config.toml
n_layer = 8
n_experts = 64
d_expert = 128
d_shared_expert = 0
activation = "swiglu"
normalize_top_k = false
vocab_size = 8192
tie_embeddings = true
lr = 0.000544
beta1 = 0.9
grad_clip = 2.0
steps = 4737
Below are experts of layer 5 (counted from 0) of a mixture-of-experts language model. Rows are named gate (a neuron's input weights, with its number), up (a neuron's input weights, with its number) and show model dimensions 0-191. Each number is 500 + 25 x the weight over its row's rms, rounded and kept within 0 to 999. Numbers have three digits each.
Before each expert's rows: a language model's description of what the expert responds to. This comes from a sample of Wikipedia text that the model never trained on.

# expert 52
Description: The word the after prepositions, and name openers such as New of New York, New Zealand, plus Royal, Old, United.
gate0:546495429500475533477464480490432538525472458548532481472486451493491505486475462512563522501519480499497544506501533513554518477511486536490491499494526509538476530498516482486502458465515487470508511495508492492461468523505486508537495478547520512494513481493493481498512532528499502510534509530516501496536499477480472520485546489507497487501485525461487495503523522491478538545532548482506472483524488507505557476480488497486497533493477504477502496519500444532454513509461497543476539466481496494515508475491507507504522491504493434503457465497490473463488490517475484484
up0:505494508529490470504474453504451502532485456540502513457520503499454488488499490511547553553447451514539532525481504522475482454469515525504497523442492489544448551487526502527522484471529472475486515514510530499495500512515463483540497497522506461488510511492506488469503537530509522492565525489494514504544518487477505498464499463472498513485528487456486506508480522499493496522501511496484449509464500496498520489492518503488465484488466469481535522495521517534497475460478517525490482523480507495493501431512506481489477477482534475545486507471500502485440463501486483498

# expert 35
Description: Numbers, pipes and spaces in tables and date lists, plus capital initials of surnames, such as 2026, 0, Cramer.
gate0:505508457494539478460457513499462510478500483501526497499508541485514529492470508497477546503451496485542489475490482528489512487501529500467519524511529475497490483453497475549503494506470491519488494499477541501468519534503465486477494456481473492518521517493493465509501490449507492537517505478523445526503478505497530495548486474517512469477473542499465524476481488474528468513463515505485460527547492522491543496532438486506480494503513480504505522497552514492502479525416502502559519478460558489468493501514498480513556484460505477486521513506511507482546513482525516497
up0:496507482497529492498520461507475524471524511478532501511569532514529527494471530541474476467483457529532455518500507529502515488539468450499520490531490489472530465510547492499481481496494530534536538480526502499448503482497453505521516510528523535478527499470479467497550490530486518485523542492478509534508544502525512466458504479528495513486489522482516464495505516508502510491500541523494476484528519440494548480503497518427510500527538491521489477471517497445513493480499492485492498500484531506501518506460502552523494534479501528516502520504467452495518469475512486465

# expert 47
Description: Auxiliary and modal verbs and to after a subject, such as has, would, could, did, not, can.
gate0:457469524468489544496448536502478497470511470453449485463495502456499485458501544557490497502487510475497494516526519508507458510482486488505498502467515504514513502506484468498470473573537536504531518503534478546477525552477499497473534478499517535520494444492493523516554514515552555476499555454541513531485525488494458485483490513504514549484476510497504471494553526500493489482496524510486494490476536481514515493496504494500512526488552483478514498486489488490505520526506488472534493509525492501500513475484490478475532500467526523494539493474541503510511496458512466475
up0:499465506472523499513479557489523487447429535479496498489458509495494491489533511547497513474496508522500504505465510523503483542483519491550462486457518483494476470517489500483498496560505446487497500533543477502495510541503491515515499491520498508520522495494531473544534521493455505495481495425487514472460487490453505488498501537533488529517486511503496466493459506496477486466473524486492460507489479490497487495473505551502500499507495509483493447473544476490474498519493491504537464504501485538551524489479476481503563496503525515461506482518491456488518456504470488437

# expert 28
Description: Single capital or consonant-cluster word starts, mostly in music credits and titles, such as V of Vocals, gu of guitars, Sch, Qu.
gate0:493507479510537470499485523483484467463481490502526517504552564538518508503400504553532520480515457503436531488497508496519524484527512539499440514505503526502542497508528468478481524480497501473505541526476484506497496489479497503471503514457503506479513488508495516521480481506504491475514532511521541458459494503534510530496509474491509472535525484530480502519472521508507518556482538499481504474479503479483529497444507511541465523546462529499523519479489511489515546447494505493535486521491459519494486483467513477485506491479513536521514550504459505497518512486518519487
up0:515516482558529490525446502478490481505473505461497528504530533503547487502501495552556507444515506470472537495532494502512470510497490491485474517481500459486526503474482460514488523512511507498526527506446441492467534477482482524468521523408474523501538472499493479542468501498520463487509509503468500450494528495520508502449512505525469464500474486502521479527426498495527489500490535505481515550492488477469541520491484492533468515503475506474517465484507522477506485474491472487524519521491469528491457497485533498503482503512506484481509476493481484495530524514535522479

# expert 12
Description: Letters and digits of provisional asteroid designations in minor-planet tables (2002 CC_{58}), plus years and separators in list and result tables.
gate1:505514471497522492466481497518529497432489481468500507501484494506553534513491518516494525481534477499487496478427513485504508508477486510507453514480455493454480522459504490518496486501466523542528498488493492481467512500489493506489532550472526493514495452546477500513454493531514537468516503509458510529523498511508497494488510498472507468463518464479492569516459484484515507494482512540506495506487487504523484498553488517546526472508516520492512471468486433505558495448518475462554493493496542489487471518508499538499507498501527491483505539440478491517485502458468519516
up1:492505516507498491505502493457475500531459512503527503509514495521462515486523508477500494533521538501514537490481488554503490517475441525518503523503507487515510483527519511520505483509509487478478475558508490521519513515509504469560477486471501503495458487500496476503513483458481520496504528501490500484523485534493516547492523500497453514458440525488457471535491546517498511483522439509533496509453481478544522497472518509488534517497527452476470523495486534484445478559558472513500483483493513521501501409500453524477496535500501485516481474477491532482487487548498482522

# expert 61
Description: Month names in full dates, especially birth and death dates and table entries, such as 29 August 1931, May 2.
gate0:503543485507519486482493503487499509507473479519538537523510545503482449504481464459513540505499520513505480480528502515480483506474523522531548483508459492519519532479477479482514509437513485497499535470497500426450517482530482481532506486516555520525505457488495506527536485480534468525519521504505514479522488530461558534491511471472519491536485448513463507503498497484498522532450491499526524540492472493484493474514505489493494539538482524535496577514499495522489511505508501471508516511511459468464513472504516500493487462481491492571501467515528509459478471514503511486
up0:493459471492473511522495486509515498497506507531477455486477464530484505525539538558527465499475492489463467510490512476534501512504485473499433523525525475458466468459511529510445483510461491512513473527488493530506474490479523523481482506462454511473503548459535488483457505502466512501471489524499486518503466484495492430486469489506451475460508562488512522506492497501539486506548500519477511496492473490517512499510509519507496497481523450489501424479519518483461494510484500511494483511507502511512483519509503468522519514511500497456478553455459492538501534486531506492

# expert 23
Description: Single capital or short letter pieces starting a word after a line break, heading or quote, such as Publication, Conservation, MTN.
gate1:503509509488516514466547446468496486522451547524450462508473558513490494473510520448514454511549485492526498520481498490497502490525495565497472475501527480486558488461542525453489494470523478497462498485469531476550495500503482499511485485504496458488488535514553499516473484546563513500514502521558486548485465499517510476508456509488461498523514484515476522502557515505490509489477526466496487462542543511529474513532490487486480516480509532486490522506537505506474518488512503498482511523485470482516507514475475489500512524524534494522510495469502478520486494467487503510
up1:505486474487516486475543475496504454457498525491500482505546543467530517482530555527496509461507464469509494515501528488494521509502525518502511484510524534498528518476514490458515497493517481512496510518475501540487497491516509475533455525535436510494519543487525515468556505460546543426516525491476491508539477515485521484504480487484499509508541490498465497550498471535497490489492496499486473485508494487511487492535500510482468505511484526503488509499487488522467503489474526524500491490504438490539530537435491512481500525504469556505519453479484473529441482515453483465

# expert 6
Description: Mid-word pieces of personal names (Edu-ardo, F-ern-andez) plus ordinary prose function words and periods, such as of, the, and.
gate0:520521523484530502497498497538478464441528495514488506489500460551518483473475494534520515514498462497473500508499476497518528485513534520476521488498461512489481486519503509534485493414512474507497519457500509456492492477514486483519518551523526476462487533524536468490531523515488493503509529474515475458496475475491519471515471520517474471550498523466543507459504540489539543556490520492490512539513504532468481483555520451483528494464535486491493498496494500472525477531520519428487521528480488482475471550504520508477478510540490523504530491491488496487481520475512495523
up0:529469510471496497481507507503522489571500480507511542537497508494516472460533493511472471464522509481492568501472452517507523534519461469508474488534514530500486510533515507523473483489549483513464528546514477496490541417511494520484507479542470508534553500475528481479514493496475496496516508554493469458476447493505526478491462490502523529516524460517499465515537514487492493504506487548459505476506509498487504488496538523503477453541495522539522482509507513481487542499477497506456468494513494551510516513503502491500490514498518508466538508550475490484488499485473531510

# expert 49
Description: Words inside quoted song, album, film and episode titles, such as My Love Is Flame, Give Me, Someone.
gate1:498511510517508504520497490491484451482561484491516499537540517482518516488488506474485485481520457495452489563532491536492495533445508505558492547495526488484492513503473474508497572444486486490499473476486499447489539522500497523497504488491498530493519507477551534506490495514523482521543526520495466503504529491483486488532476467459500457514494483460468532496488496497514465509504527505498525513497516540525487429516511518442542489449493461492540498545501503484501517518490542529464466490523504456486498526484508510468496526509531492484507488504496521529496505469534468492
up1:482524489555483535495466502490454487473528478492489509523540510482479487483487485497500501499498419492492538506501512512514498502482515513533500578496529543497508512509521482479526566493524445466518511509496480484538515507486520501426534465480543537501548485489534512512466448535515455502505548486508473497532514476498471536477500522478477502493495468497475549511492479499509527525527521515498510499504497494473492488495498528493514429461505466500490495554534539478508508537501525534522477483478462474470501496487510497500497488528538522495486521521509510516478527488503482509

# expert 57
Description: Forms of be and have plus became, originally, eventually, and he or she in biographies, as in "where she was".
gate0:542498503491528514511515469498500516536501494497521490437513494436468457531513496508514495493492529534500574551531501460490488480466475512492487540535511482513450569476497508510488453472511484465490536494491517503502489543488500514543542534471496474468490491478460504458482542523463473515493553461493497547540486468465488475498526465513486471498491498484523524470514504506502493525479492507523499492453495500502515499493492515495462522474469460487523516505513468532523477516485517518512510530488503489499481488474530478451519485495495485491462462474512454468507497476464484510
up0:511498536484512529466549489473500491517477510554526457501467505493503526500519539541510490448469509516499525516497496501510477513474481496457491511541498475477484527529504451462500507491545504458467457526485487502512490531474452519494510471489474482519505513458496521500476528517495510507473504541490490517522440510504523472503480517504498518541515441489506518446513519509485492538455450512504491517488501502478518532504525527498538465503497480507526500485468482561543534496499498529498471470504426486497515455462562462496482512494485484474476540517509529485502494489490505516

# expert 45
Description: Words in film, TV and music award and credit contexts, such as Best, Film, vocals, episodes, Nominated, performed, premiere.
gate0:525507465513533452494472489490517508485504520537481468494541477515493530519507497519503501436535492527538492523513522493463477502488486512496506523514505492497511525496509489515492533509516503473524497520465509459496481485491517541461477522465507482498549519517502484525495485480489567568521460521494535514474484455464498487482519531461504478525518553490519512489458460512487496517450505462505547495557503502526496547452478475499464514499496464526521483487499503506453499483466507523486530517509439496506549466485480490503485493489519508449550520485465515460490499521477490495
up0:509497476499543473486495473510488510500485506520474455532493492547454541517458493512501511473508518510540482539505476460449484495495475509534512508486548515476533547473512493542494498529529521479488498513468473512470464462528519545510468514486518551450501485486491481511481510482499552524499477497515526511461494484468524500507510535485521476528466537459506523495484490506520503507438476497461505521542503535514507537468488508506464516471537429522516473511492518507477502501467485534506495491467434506511520483466515515496471477498496512445504497463493519499516497502523484453